From a checkpoint of a small mixture-of-experts model trained on Wikipedia.
Size: 11 layers, 19.4M parameters.
Below are experts of layer 2 (counted from 0) of a mixture-of-experts language model. Rows are named router (the router's row for the expert), up (a neuron's input weights, with its number) and show model dimensions 0-95. Each number is 500 + 25 x the weight over its row's rms, rounded and kept within 0 to 999. Numbers have three digits each.
After each expert's rows: a language model's description of what the expert responds to. This comes from a sample of Wikipedia text that the model never trained on.

# expert 3
router:489464487506488523501477509514511503524510516457466486496473517493502515514483508521514502528437494458506478524481529472522510515459498524533503521469517489495488494468462553519467476521527540556542504502458492535510474548468479519480488509532505499539445506477482489504500482521525451476
up3:471469501533510482537515495467501480498487582491499504544522513541486509516504476555464510471518475525443529460516487452520451506513498499516519536506525477521481470509518499470507503531524504513491486509508470511510478527484491485498483467510441518508480541486506507528482484467499460502
up4:495470483519537512531490468462493511531484434503488515516472541458501483538477490533539521504498517493499512507462489500472530493523492506495504511512466480515499491512560489471480528513488456547522496498559516514488494519501494477461460447544515478526480488479529512504515468468534489497
up5:461490506509526520521522507481481504532520514518489484496469503520504476446501484499488452521480494519501481493476494434541499486494484540505545511466511502508472461494485530539494498557522495542515510526509479556511481519516492484478512437486508510500508484481508453467490474456500478552
up6:481499482515549513516467524501496511509520501505468499554516542524510465514490520548494512476474500503519484503475491451541522496492489515496538494496507485522534509488507558457503512521502494514497493475448477522442501465495496480526446474555524502508459530502500494497500456492444523488
up7:474447476537470542507501505521513444539516466524510511547467501545483514562515525531491490510440448470509517482477517503497528469515500530507467525486506493495493497500495468498475488546509498537537491524461486518519478509485501450520493492551509503512494491461504501490499504479502498498
up8:503460492478460517519507487534536459498475491529481464487515508492539531496506462547477533451478481490511473503495451499509492478502507544508499493465498529487481439515505501516502528548541483536507529525485477515552473505488480445487526499479491511499476517514451539470514496494501512491
up9:451476516518554488495514489526505525490468554531526543498487487520492526511511440525487487450479520540534518446482504534519484511488494515515483525475553472512507508509493494510467509511495479485472517521522493488484485475433462494498480511536537519479502494488488488478533455501523493509
up10:475499500488457525526460524494464506527490552521439512492472499481491485541529493551499481507503497520500464522478514480536540488513524482473498481539510508474546512488521509522501476524527524516471487516487501525505444496487496496454541499516500508487501490466537493438540521458506525496
up11:491507447510524513534472513526459493510528520494498484517495495465525515529499452524490521531460534467445522496460474488514557500477472501544474510468493496496468513508475463504464470502508482446491471503493468498487519522508525510475461501497528534539523529513535514518522478481522481516
up12:494526485493500453487487528536495482512486463517490482490483518511528462473471473543488479495476466470500525528509463482509480511475538505542564516501525484530491454494500496482493540500456486499510502515512534483543453509504476480485447534475536527499462513526516499531507511551482501524
up13:513492447490508517529453454466507474528501543490502510505467507552509490517529517509545479533497458513475470511505492514531510513482467510466564523518507499474496474498477525498482467548505500501489498511506516504560449513452488480510499468479511479472499510521509494519465498469457519480
up14:492548497496482451504497487494491485526514574501483512539519506549499509500528507525490515536507518476531524495480463495567484498471500517509499517449459518477517501503501489504531521539487471461506495478489506538487478493524510481486492559482528538503484494507490434493500463524497466484
up15:521439544484467489483466510524472521551489467492496530484461474537471489576497501513510484521493492487523503508471495504520482479488503495502482519523523543533477488495520489467538511457502467524509509524542498439486464494519446486486471498524503536513469496507502507520516498508509533520
up16:515497515483471520498487494544484518548481552480522509481481491527487501538536509530538466497485490541486489465496469481526490499522453523499499475529476514523545472492512522494516458504536471521504477502518517440565484494487504474494460471502507505489464517492485522470466489467479547499
up17:504486469449514526531520509481501463557515509499458503516475460493523487476503506503497488498474525449501520504495450500522544485494541473521492529482484506458466489509494522527468486532518488480509543479487490482518406518509470519485506546532495507505514482526521499505512501539483479510
up18:529511467475501460489486482494498424514522445514502510517494466488502518527490493519524513514475518500501534523491481528510478504489550523515545470486483505531475504490454467542495496504480450469490455512493529482505465533515439487511495532534518534489498479494558519513490489511518486512
up19:473493527495510486469465534497488514526499511539493480493478499539504490484524525508435436487478515543494502521474520452520535465540540511473480502497500484488538490513495571510476438523497514536507521526490516538502482492522503499483514466470487509495487522493501524442501474493490491507
up20:505494512524495515556495508445483521570461527487510530526448502513492476509487515477506483506486503499502534493480480527522502477494518502482534524475525481514488500508510524509523445558497448499521488527492528541512519478515490482485486528524537508512474475495427497505503508472470510459
up21:440504505521529509506500507458498504497539502500444499520456506492513538484492517522509484484470525505495473519483542439556514519503517531502529523476529458511513441486460541552498483535517532540500523510498474519486490524511491494486510467519488494503490487474504508461488488470471468494
up22:473501483459465527527482496514462493516511487480493511537512427467522509520535504512483480481496492492450497556492459482519500494507487528478525489481504468526480496513489511441509506530504526505463504489483517521506487535561505490503483532559525515447508516505531533525501510452500495500
up23:467527526486515525554512535517487520496477486515469475481473493530504513518497533496503496476501527505500479469457517511569519552490528502542483480504522489485502482478478524530519522513517505532482523517468479502463482469465468500471503458503541434480515494504496485529526456490452503492
up24:519480448528514537482450553493492494511527495489494487509504533559521463506518445516522485512505478467507486494474499490510482496520504515489506537471518520483532483508516501497566540503480481496471490468475454526496530527466505518504503492538543507498467523469520480509507495480547451480
Table pipes, sports nouns. Pipe separators and commas or semicolons inside sports statistics tables, plus sport and media nouns like baseball, basketball, radio, football.

# expert 7
router:530485516507461470483499487521515509447527503499496495477500490488470498490484517481515496508529466496524440510528516505497496488504554536550503499536455492533506543478464497543498546481487533512507526490495515500485524513528537540499514490517470473502473453461471519462521483489536465459
up3:495517506458519493513503482504500472520527525502523563489447500505507495489479483508526491539483503467501484486501503527482533452521493510491458494510503521540518506525457512536513485518556514447494474483525508462510503499490442484476494506549482512496512496468535512494432473493465545500
up4:494465550511526488510520536496469485510579476508530524504442530519527473522542504477470486513486469506469484514521484469457536465514513513511465494474477504488505491525506508515548464488495501497487512517532491520537482505513485478478473464558527523483510494466516519497480475477517515527
up5:449512491525507536497483532447513486541514471494498490504498491526488442493475510529473544500467521555483512510441519452511533470523495469523484519520480495481528496506498526465478478473468524530502490533506476554502519464517481480542478538504519504477473499502491493502532477506512487488
up6:494531457527497514488463487511523424530517548495539467494433519499512530504561476531475519526482493475498501492523519536500503490474486492507484502497521523473509483516503504468513481509525477472494475510462515500501543484450512505482527518464489529485451490491537470540517482509511491514
up7:495536485490481528505499540530472483521466541495540478499536496515510465501485434523513494501506517534478495519484517498530481479489484490507482461507525515494476473528546545518482479528553488503488484483478486486539480471460474492503458500501544505487561478492475497510452496482466525467
up8:531568481503524514493503559512459547525499491523484495491464514512491493534481494515491502491497487517500509462495498504472535482507504530495456538490515512504473495507519475493502509480518454524486489525487504510482432522495439503478498454501505519510502506507492544487505514518518452582
up9:473496523503527533521496524491522509534510475527522534506509468530552497521491483527505466404492540512468526492482489474532492540478488503443507492522471515492513481510496493510516481513499513489514488479501489515495452499494508481492504482522475532466525542513527493505554450502463458492
up10:498554515507533522507494490525515477534535507543489507531496479540517534553497482528497474504496546467487476497504491418539535511477494480460524480510506532488550496506513503498489477482492476472488466468501533495501449486483501467489486509491495492448475538489523497503532496512536517489
up11:519456520525529513524512500486514541531546470535509482496482493507515472560509484494510540424503546528480496510481452446481509530520485488515505499542492481484470505523526494489541456483478532511492489478510482532492495467509497498512529507533472538483500503541488491502517479493509525461
up12:511499488537488516504503570498468516521537467517489526501509509515477460547524497486492501441499484534489490460491503495525499525531513515488531507506469483503519473519506497429526531522471523479448519524504491501468485476531539476508555511495519486505450502495472511479549503522492474502
up13:484506486498518499511518519451500485512528524485483519499439527479500569490498499494492477492513479508496522501502495512480520546506481492518528530487526493493479499495531544461484457444511469517484467545491471503501484506460441495527502469509517577516511495506487524468485521461480539498
up14:510486527471486508486476501489464511497481531477520488487447556486519511516467493507529483499489526503486508478473503509472475518498496479540475517505474503485438483524486522509502500490514473477520456504476505514496488573519479516517505487517532474538589499513506471512483539534543472479
up15:506517451530516485514462507515523458513489499484487509502537454518472470514449514503520484464483475487480540494501497498464452515516454474499544480506505510480519483494524482502524510488512484491512488458507502490501470507523487524527556488550510540495515498570507473563534496477524494504
up16:479563526489492495507534542457502508509505515514476520529533491498509527532527435491484489490520502529510511470488489517503533509504500495497472523504522537499554468518533473458499505477521490494467438499504486476498500457453480491535511528455516520502513482526508498480482526488436518517
up17:462515505446496522535455524520504518527497514530511469483499490546511445475517472538526524504468511511478505498482455505537535510482487502492489550532480480494492473508513515523546489478512510481521528470515466545528471479478504490511449529471521500469514524524482452479527512487516485480
up18:495554478495526495499501498428521485488505496547483484516510523470503471506498486494521487429470486485510516432504507470518511504500518476504534521512492507467516512514502454513531507520483552466514498488492520523450513523490482492471548496507449472507484507485514496510538485485517468552
up19:452495533497504508489523569464496496485532504502488512502508486517500511501601458485483471492505531527512517509508500505528529497488505494484482512502504511506532489513499531521524460532534498504461478503523524483497507471467496484531474532468499503455523500520481512472498493455428479479
up20:494538508502500513535514541505470449515509494486530452481548500493499546526541491526479496472463464449470498546502478504505491517491517506495494474470504467484500504505500488497534529548512526488493496539484515516536543493439494473461537497471482512474487497466489524531549499494513512509
up21:495520523468519512544498475531477546525498515509499498519503470517543497503510486498429453512473490503473502454492524488519523478545482480523488513496486522472547486496506553511520545486525487490494485492501478502510470442485496480536448500547489529474488504522543497515517484493468521468
up22:529514545524521521492485536497453518504530507501522476476538452491508511494497488540512496474508491528507515520477521483454519534466528509476506492486485501501520478484510494497550531529496497443462474477521526507459488503499507489505526555458475508507481522530506436503531492560500513530
up23:482515485489509512520526491532513515509452557540521490504534485529508549467477529508534536524479480516477477487484511480496533445492524514534509525518545485480510481521513528499469503514519453435523495550493493471489494498439490490486464518546513495498490504511523485488481497490470471498
up24:496533482464533508570506512549489529505470507589531469520509446527508531479478456514489510517493527456499499481477462490520556497523470495494508518524498471479501483510473473499510519496488484496518489518481507532491482466492504480517467504531479480492460524500537490490509472516495525500
Table cell separators. Pipe separators inside wiki tables of sports results and candidate lists, plus semicolons, quotes and some word fragments like con, time.

# expert 58
router:533485474494493472514473510501479520456503516480504510491463496539529553515472496453469478504552523507522480504568460492483465487474530474537507496514475478515481540470449529545473502474488506528509487501502483501490543505514530534454514511489469512508484497455476495492511487490519476479
up3:517500519489522466509515496568517490519489506517546509520545468500515498501518463515477449518512450512513524507501506476497488488477481493495526465474456500511463497506488479548524513510514514465476495484537505497507483506475524502493498497501472517542511504509521484531383510498483523492
up4:461488513510517522472483544493508480517505501507474521509463510509505491536520448515530530477471495492506493507461502458519564499506508561494480505490531503505516466518485490473495465510482499515538548533477519505494489487495504477534498466496553471507502511490481514467457547552541462510
up5:507481510497536441503477542482464509540497478544467544489495522522531484510496492515467491492505475501436485503510457495505512514510519454507500505495490506502473494506494452468504544448479514505504509518509492545540503487510490460496495540514531500520482520492512515510453563516485447498
up6:488502507487498450510540485507488500491523505480497513500527504464479473526510489514520582496476478477532486504433498482496517554507510499506453510491538496501511517480548470464504489496544526495503469493516486527488490497447490487497498529470507519464501514521516531458546522471456522526
up7:465531510452449491492512470478480483535553489502451515478486503489534512534490445518525537500506505507508499529477530508503519519521470520508515465478482478462478491530521468470521494482471460457483468476465536522518497508484502476527502509522529483514537482515556520521505532534500506504
up8:491501483478501472472529484456492467569494510485525516492472473467522522489531489533521446534529527485492443498519491518494479459493519487501530504487528512503504490497487526525500518515499463462492485521495509486513515495481543477480487484495578552466483489513539536520522519485467484494
up9:482501499518471531475513534508543480480509523515501466426488532465446503478480514503540497499500481486519521533449518433493528495527469489475499480483505509476487503493510473500505493454520486548515532513512490499491487493514510511527505500568551482499501468531517511488483500542517480526
up10:506520512493471520522480482493519471541527530511462533539505511546559508526540513519526456517482494458527432489518499516520516473495519514477451443453505483485482493474498490537511469491512481481552450515503549516509500519475507504483487505528511509505506497501512476483511509520485511484
up11:474500503459518489499517517453447509521507492520458503515479486497526537520514495518486469490522474513499512468501501510528558497476518488529467516489471526510446489507459509509476520436498472508506470530489502573473500524495454491462510495502518532522468495484537494498500501497524445515
up12:490503472521484496481481525494485498493545514500490479557486532499562510485473482525466479485485479495509462468518460460539513502507510499491522508461469491514521495510483452501511521489488544473478543524482487527489500503500497500484483554547487480482504520487481508479526599511501497517
up13:508472500529514468520475531506493484516499496506506525538485452543513508549498488528483457468516536512485479462522489499539470499526466463492534518463424528490550501497486477503495507497496504514475489488542552483506497515498455500475491522514488478527508483472528504559526517493480515487
up14:488512504530479517516515522478480474531517477539504505477498523514484522491485465523504493497478489520492519492485538538483515496481473535483492506490460520483437465536522523494515534492516451512459510510426507484485483537508462521486507461498558526512549460525508533508478522505491514539
up15:498493496552488456492463510466534487490500499517542536464502472477517499540518489506542469497519525495529499513506475515522503506518466479480475489490509538455553495519482481448501499496493435520459507518475516530525470508503475492518494516530561507450544469506501504510491521509466495501
up16:497522491512495504513494514502506507480511491518513481514552519496512478494478539531492484492477533483464510468490541501545535507462527575497510509504500452498487474485493489441509547529500497529547538502481483463475456475525460503486488493515498517513557517507495502455495520484515452478
up17:490498481450522454526502490538514499521458527526496487536498489499501505531520516537491462515505505491486516481475475532523502488473534532476471482510491533515530465477481465489496516483534485496505523509556527488521513458474451512465461508515523568456494518488515496495537488449505481506
up18:492485489516495498494464492528525472537524494541555502475504458461486493527518479562527493519478517459518514520467498496504498524535489511449519496474520523500506478534489470503517519493460497457493507528497516518534477458485482504533483550539521485476484466507538502514470523546475514526
up19:450504497466448553488490544537475487521542500496526475524486505541530474482498490551500511450473483492523493496521501478517490494508519506493486503475496475505504460491477534512525460561501509468543505509477483472490491551527466497489503508508523535458526470488520522486478499490502480543
up20:526518515496501537508500516518516491523502436518507522507469492486471502531553504506484493471488501514501470541472471481508493509490480484464480527494456518469497503511535503486481497484447468528525538504523508514545484528510550488528489458501499515505512464529500536468486544490551435487
up21:508503522497468466542495514476502506518497465532513526488497464497487493528534486498492426479534531478486490537499516538517480468493492487485522483490444515515528483521480512521517478498513482492476473508534537516505518493527458519459466496500538555472511438477506528502508536488449505503
up22:467497464439496517511439536530473498514508527474507531548465491529557525499531428530499501450492506504541466486498501487513503497521493500517490488495512496522507460495504493470501505468497517506512520490489539489512510476489525494497475518510528499520524548502512558486481508460503468536
up23:469515476427531465478482492506481481508488516541466501493471494501495529511512497544489545495491458531488551529489486482517561513491500514531475479507507495510484516495487499551509477445514505476553453485512519471478498491528456505475500523491514548508488543522524475503498502491519500492
up24:494497499500531469518468521502477481528521517463509546511470489548574535531483445498459457466522552529535450467505484521529501502491493479498495514500459523499540496516464485496476493486490507492494473497466534498496513509509452488507509522496501497515480510471532499519486540474495464491
Digits and number words. Digits within numbers such as ISBNs, years, registry codes and table values, plus number words like four, six, seven.

# expert 52
router:531486487503501488502527486475501539449490530474517490470499516495486515485478530454501485508552504494503511526566479494469462461497538489535537517508488470511463537467447525556475487515478493517489492484506470512471524511522532540490497490484475510515483508467482473531490465517534517470
up3:463508531539499554500501490474459513503504483475540454504535492508523514506490485503514513491447536466515466507489505486507521474472476507468494496491452506484520487554454479495530471483470448518498504530482494517487516530532499522531475530463506536538517475474539507520491516502496456530
up4:436487540524471512448528540527537492497499541519559491517468469508480510484505512520531492509508465464470517459486473488531522499492486531514514487487446475465511479512508489496509509494528509535548493563478492509475495505488498501500492513475492498449527489511522485474546474512485512505
up5:492527551490517504480502475459479482516535496507538545524523490545485464494449495474479519481504491475470476502501527455506526451503492513509498492514506534508504473511515490505495469480498514500494503490536526486506484533493459462516470497494514545528542460532490532539467492516537476434
up6:484483476529502509475493483554470454539546513512497545481507495521530537512469489525479531529497518519521497502494467516522492502483477509512490474498499455465482469476483511533498499482473519484506468479480482463541501540523530503538517475490546517542512529496547518535471542476497526469
up7:513502478511487507495514516529506519523493478472512507508521521517489456453489481519466547478512427486531469525499558570517515551487505485500490486506530456506559516497466509535519519483516500468464489492480495515496494481462510502527519495477494502509499561519481478512485498504459488483
up8:490539478517506530488504520486490489495507487480504561510498520494538509457491464499478472482475483507481520533497556508528489557476502524525511504475549472493481482532516512500488436494515488456488495514414511518492494530452511502516509503491558492523499482494499503541485514516502482527
up9:512525522469532532503520490476465503521519475485491507526505457524454499511530476473518519477520473491499504478480563519514530495515503532496501503490525510501488478510539455494505531527490499468459509463539473484467491483519500484505495486466457510567512519512498493531463506470520517423
up10:512482510516470489523514443500509510515498508519465512543486505466469483513482532533547504472482489518481503496470460489453488494550464511511507538479495523527518496485588506487496490513501472534484501486502499506503481433494533487564493478526496478491528489483494501456514480512494476527
up11:501517468480535477505510529462470505486479485509450510505521502482476523489484478522529505476506449462483508436483533486502560500510514504521503502517504481522524511493483466474500573486494506493460497518493507529448452491520478534491488488491518506525492540527502505475535547553501505519
up12:496529503508497520515506442476481484518473504515478496515496482515471544488473469532515489540474545471535483498492514508508548459472518492499503483521471518531484486533546468456505467483486474480529475488488495487484469511521442482543475509482505467496532518530561534532479510506523498488
up13:499507504479519495527504522500477526530501492464514465505459511525536466489508511506510484455523534529493504449497536552530503551513510483515496517500530489526452468509495505501530474506512528526499509531475515457462507532456475523483472469495516518499559525497520496476520493438478480472
up14:496470502543510532464532474519511487513495484531520431523464478465503472482518524508493524500498533464503454528518503479514484499472505452524482498499483546495507473527511449492498521476494480467549521495494523455525513533550516484493476497506512478486551462506500518536521502464485507486
up15:489492496466497462522488464484490465532532480491495592490470526470544513540477520503536463459505509504453495530503498495503505477491505493526525470521480475489517514523466480512492473458514504494465484511468519514529499537541465455479499526537523491492528524505498536485480500509514471513
up16:498486492509451535476454504463569505524477484518498492512485522531511501520477502488456529496504534521501477512463504453518547485542479552494510518502465538510509502513503463517498504483522497503471487502500496474484494445480484520513492489508467464491509510525485472491480552571485513470
up17:508496516516477516489522536547517494510485474510513516481505478500480490534475480498512499490496429538503551506473525570503502485536481520483512491487471533488540515526491499479494517484514459445461459498491497449489467498482498500520500492463499505535490475489459478549474533543511510509
up18:485485478484489502476483497455536519506517507545527464483468540477499520464539496509531528485493519522506521509484473499497508464479509508479510543528479503513490504533458501525482503506456477513480522464479520516480478518500452508507547477538527450455532491490508487485501522525476513580
up19:488463529508523488457494468516518498511479474517469502512486541466478492492479479535478521516483505521551525514519513490511498522459521528503513508483478475479506505525515497525520506487446489519534515479430480559501505530483509506542533475467520471521467521549488502515512535531497497556
up20:489489513485536461482502517514455498517514485554502500521507500475504503523521491480498520506490452499457553495508485478500516535492488449535503479526489472493403497484494509511508530474550526487526527517525535492500461528519483491469501495536510529533518529516509498464467474482502468506
up21:496497529475519501480550528488449515504501479504466503470518534502501414475495492491511486439481511506437499454489486503508490469548493467535500511529489529507465473545498508504501513502482515534468486521499524492520486512503476451492495497531501536505565488502509525496496485522481497494
up22:498498509484524489505461535443456508539471480551467490526487472519537493472481489521465510496492503519458494451513487520500496506530512482531469530479506582504499487522515461474498533448488526482466503499521487504493482520516486484481503522481554495534506500484495502536534524530486499498
up23:527478500493494515461448557523487517507461491540507508447470516472473478510477478497491493463454477516563492474516504459493471486514520499455510484490489465490487495516550507478527499485475494498525565519484507490484490503489530496496505506496475473504535535520494528502506536552530498527
up24:459490503550475545448493529444507519534506538524481472534514535485501490457507516488497500509517541512480506484489477523512520489466501517507505553501518483490477449525485519482498509503455486484473481520471493540496493555449494482521511489497505488469505550470492476508510498525513492552
Digits 3–7 mid-number. Digits, mostly 3–7, following another digit inside table numbers, dates and percentages, e.g. 39%, 55.250, August 24.

# expert 19
router:532490509533482469458526486499522523459513496467513520447483516489477482500492529477473490523519476483523484536565522499467483502493533511533483514480486502499513544449472481518497527479468537527514514498498486507488550502518527522465528500496477478509462456460468534498515476527523464514
up3:465493455482501543525471516510483499510504508522518455503510524518521492493517473496500514509522532533474536510508486493476471509523501469487497489554515487488500506503538542500524499545486478445513494486542491482516491467506527471489490492545502550474510519521506506431469456499452505443
up4:493545503544470505502473530422489509482505489492483505505566475520493476545469515514479548490525513501469460497495484491546526506486460502506512482486485503502545480496537514492511518537513481514494510513528498493526521446502550498482521513466493487481449500508492501512512488516520469446
up5:472493470505510537507497549519493503518457490524543433502571484517522469509508490509477508456530529537481502533485491493549497505498541488488519457514517486465519506527519546483474488551511482484482468511522462521489508477481525508489484529476508515462481510519488505503521469495491503458
up6:511545479467500503490490484509514505504581484519489514503510486540500524532490508502539502461482507462497521462511483492517492463529527488508504519531481524524518499511481488502511518473530495473494507480512510480528497473497509498474487525565492521478461483489548513437486516508460508416
up7:482535500511531537520497536523508482493482516515511468526552518520502501479500480522486480463520532559497525510469473498525451474521492449480513466544499516486475493536542516479502536528465485493456472500520504518451472469488460479527502510454516501497523519538515476493532489502508516492
up8:507475519532508484501534521447472513502525493489548544492468524477520477445495505498492472532472493526470508519495482503503475500540497490512519520501500539506453492516530478454553521517445501529490523533482533496522488538507495485542510453489508496512544512520480505519485474517499452533
up9:499526489535475518506458509500496514521472562508532455502512482487512479487501480558488522486503498524501490489483519513534538499503516487490461487504492483504543494485494499491508427501544490476507419490483510496485544498533498526477513559444506482468480499490497469501521496533492528490
up10:489483523511542523482475517480479494483459493494512466492495488509505472463492513514525501460494511542504492550505501473506464479465482484483511500472506438475507507490551505492471463559500475518513470426516530502524491524536491495502518483476509498510531491548476503521570488490494487526
up11:475484520509496526521450517478479519520500531515516500512525502492514494493482476515502545445529521512494492560467468498478479524547545484511514504542507529495501514536545502485499534515478503459474501495511485486518492450481539494521502510474519476456525521516496506463452452487457520474
up12:501540516536477504524463527525471504523471506481540528485479445508493483467505514544489493465507498545506451526483509498549512508541504503491507469453490477478532512512522525483537481550459468503498504498470489524456520501535513490495504484459522491503454504507454524526526493510526489508
up13:482530490543538518488505504481539471516496550485532480511530472538486525557518505521503487520541501479502524516497518483549551473529507507502516509504484457519502491491492523499529495516537522515529482475550491491496517473504511512523475502495465481454434491453499503497529454504473513472
up14:492568504487532513491487499500485498517547539512504528503536508487526452496501489507523505520550504489487498499488469506485417457519469500499490522513515481512504495518481495497454457492514509465491469494547485501535508474445479477498483511556533499475514511500535507466470480506491523464
up15:488476551463511506496531562490446484493556448512476497514484536532511477511518501493472497495500515500465507490507493487511505500482516484486549520497506475472488482500535513445536525511481506497461519504498483504491478494527502477503493533570506503512556495504494518487452525501495506436
up16:497492495531508531506509527462494544535497540526492526513567490482521508477476471522515527484506544510463497510494478516511472526465530465502496495516501518465481466522506511439458503494463504459468482516481476485503512497449548478544506490450532488501508524499491464518484468494485506522
up17:504506487504554505486504517464512502500498486515454485518512499508483498511520484479448478505498528479485534432501506510562459472527504524476550524469512543508455486507491484494505517502515494489487489447497506518463491490477492507497493494516484495508491482469571497515457551506503526438
up18:512447497472494513498499530553467517552485466516462486491522541497506504478520492515523512490465509475510510502499502504501457516497532488482478526471494506512536512495503468439473553441518508471486485513492451520516477513490496476527483545545504526509520493489496504490492540507486528438
up19:508459561493521477496502560442474490492522461536480497503500499510500446485533493496497522480495499481508501528508484483575550492498509499485523522488483535497497494507492468489532521505457511460496515475543480527456517478502491484516480558515488522482495486494504502515474475519502546468
up20:501517502526488516507528488512517511541500515475545509489502496570495486552527505512511520519523511551507495491479520519490509518490432497477458474515512516500477495497512544521467478577506459510489496493475488479551462494471498489523495447491531510501521496506472514498478514481476455473
up21:483534451508525481518486470466524448492494502509528505499538482485486526542522515524507521526537533499479499520500503492493439491495522493517528495483494474492486501506488494519477573500548490493489511459555500528569494456496557505477532486523496504476480492483537504521486494484488481507
up22:484519527499512471469521519506491459516485501517497495495548468469522518458551479525501487547514488485497508468517497520486494471494542498474461494482512545502508486519489492465501523463496468441489490478504517513522537488500480508526521506461498516469449485483514472529472460528440541531
up23:489502489430519488492518551459484479518485467502457487503519498479500495481542510500551508484535518497509515460512509508540485445491527503493490520507501526500498488504484503500489479476530504468498469475524505518494505511524460488493491530548515515483510494473525522470477528512433563444
up24:478514486514514510513453520494534501472522515521464492520543481531514511469510489498556511513534513477473488531512472457508476555485516504486519493497513503490534474516494526490429504481464519454495471525535482491503521474473536499512500528477519520468502522507507471524487435494473523454
Pipes after table values. Pipe separators closing table cells right after numbers, scores or names in results tables, plus closing parentheses and semicolons.

# expert 35
router:504513498492494469467500496459485516486491532499454448523504534506511520526502519498493460522516570483467518478512476528496486493454552480500532497495504506470493498490504500543499523520521515467464471500514474541461468521514489486559469459487549482496533498495453509517499497455515503509
up0:490497503492516486502510534493457512507507506524549522510508513501482501477516497501520471508431497516457475551497525503477540529505514479463492495507535483516490486492476465463539452486480531439460534534504525515487527519471482479521463503476510473506510539508493533519474462513480482548
up1:447457513499546517539507485461480512525526502550528455518500493455493504501468516534485478494522526520465514509490514491501479496464494479513517518516504441486495451511509508501473489520510487461537468467506524505459473518539488505524493520510543492495564513530512523510498486467529507470
up2:488461503511505486513518471517480542525509475462498538539449506536531532490482500512509511531485530511531505507480500477497478535474518489445492529494516455528454480521481454547528487505481491514508499540482539535515477537517516520502523511502514481505528518516498483523479457495463441508
up3:449497519537497491499448531471476510504525501509478526515527527519510489510487472507491522472491484473448447502504454477493524515493499482551567523520462521499517517519500521514513516513482503527515506517464473491522459517475532467513557472519504463480506548497476499504475481483514461501
up4:493494521511499509538481460517481470525519468471539484522488489510532519476528482509497533498497504543496487489476514537494488529500435508458532524465546502481462468535492494495520499471469502486464480497481548524494470499462473496530533497548518510460491551505512503509464495516461529521
up5:493528484497511477560507501501455456497483502481545492512517469530505486503558511541490501475512493500462513462499467540490500484480534493511523483458505525483507497488529497436495487486507491446508484508509548529504482513517452475486521520496555522487511518484561529498503508532521490486
up6:490511551490488498445462500533546428520528474500496457538506499539480483525529490513524509518493517510486503511507462491524508503456526494503521530497521544494512526511491474510453513475485474481543516487518516502557486511465489494501475528546499537477486498477505515467462488520486520522
up7:517538493516516480509478514464501488523486505538499489536498423514467501541491535496492467539467498474509514480488484508515501464492493572516498492486486532516562446489541489485482552509533495460494490513492499527502496498463508501516463511491521514531465517527499456487491528486475507508
up8:512507516465495504477493476505488476524527493473496497548489455505496567547492478509503490499500499506519536499505503542471479528496512474458494512520517524526465478496523454465526469531447514462464483536490504528452477510539514515502489502498472538473496487499521463515519510495526504567
up9:554504508458520541465448503539510525541506512514528464503499482524521470484504511511506538511452485502522535507493503511543458518511496501479528504452476498507496459504507479477463454501523512483518481471478486508424504487519512498498499503474490486529517489537480464544508516543509522498
up10:458500525525496512513484503520514528494501530500507469523438510533462506561509500525467531459542497492537465518466527505511532544483490499500462449516480477491494488535502508493505508507504495524480496535520518483471471470523455531457483448496482508492490479546477533488512531485512491518
up11:508532485488505540483458488514499497527545493511483527522498424529495502505521528528496466481484499504489504525463528556502527544483492488495463488529467536464506498477464484526529481522482449511513475515526530500480479528518489512491487462491494505509466534527480440522514472505529501475
up12:530467535468504503506495507500498498530534478485508486474476513515497449505554457487492459500475519547479464473506496504489548495497493428511502503563489499512507504534486475522489465473528460503498521510524492496519476502490518471517483484472529499488567511482523542547476517499513481508
up13:490505526485540468534503523500451509506502483497454500510538519488522496503541526502542460510479530494511501466489516529557517529522526493487488494454490549489498485489514519464539499518455452516505462482520496500493492522501463472511493487509476462489566509465472499496491526475484477544
up14:485501461502524521482515475472482466492455473498528478516478525482475519518509485513505549526505467505497498477480497509521480517529497488495465500520518509468496479508521510474492461545547498521496515513530515497494491471478454500506525518463575551489551505551503540482447497486490519529
up15:515505472517496528493547495511480496499531473497479504492473519546515517537518473532521478496528510517494539488464492467526503531503480490444500483511495510492535510510476538471517458476515470545507471520518521505493398462521466490538496491475551511509511488488471492509477501503476515507
up16:501513473525483487445537535522524505494506497494501490510465526528496457516502523506487455501482528503549505489504520528501494544551459498498466514503492495507495477508513543513476438561460499516495455498468507537513515506520464505459499507519473493485525494473481524502512501463435489516
up17:517492499491476489499476546536507520524522484532432482555471516508433464543512509497501469467446520471513495468493550477494537483512499514510499510471512523481499494499520461534511462524500496514458484492513512518480482554513481498494513495532506501520519465540491518515510490475536491476
up18:496500494494525502432473510501491463517484521561508514519509501470445485497492482509487477513475490498469469486503522461512493493488506479510554515497513513506494513503557467542509498495509472501498523524432492491466459510517506502470559524507457475514513552474496474468524541515514504486
up19:476503508457516463519502510485443505509495469472484463574507532514512535486497481497465513501510491508485479512464519545537555488509489457530532504497499490483471472475504532502513485496430496523463480468500498501510493507518448509507482476489528529517532523507542475518499496498534467504
up20:529524516448464512555502532468495522504481487517464514488492477479528418503479487502545480515502491458460527508486496485535521502500488517512541523485480463470488508497459470495510503533501546516488523513532544532493457495491460496489505510522539467496525521505521484479470499490508477508
up21:531483503512468509508540477519509515521482464466520484538532529513524472515557488514504466495494519488480548447505492488498496501527462469500526562479488524484505457517501476452521490487514515538496541477487481493459495480472483491482509513493479482483534501564518507519489515442495510515
Ordinals, counts, superlatives. Number words and ordinals after "the" or "a", such as first, second, two, three, all, only, plus superlative "-est".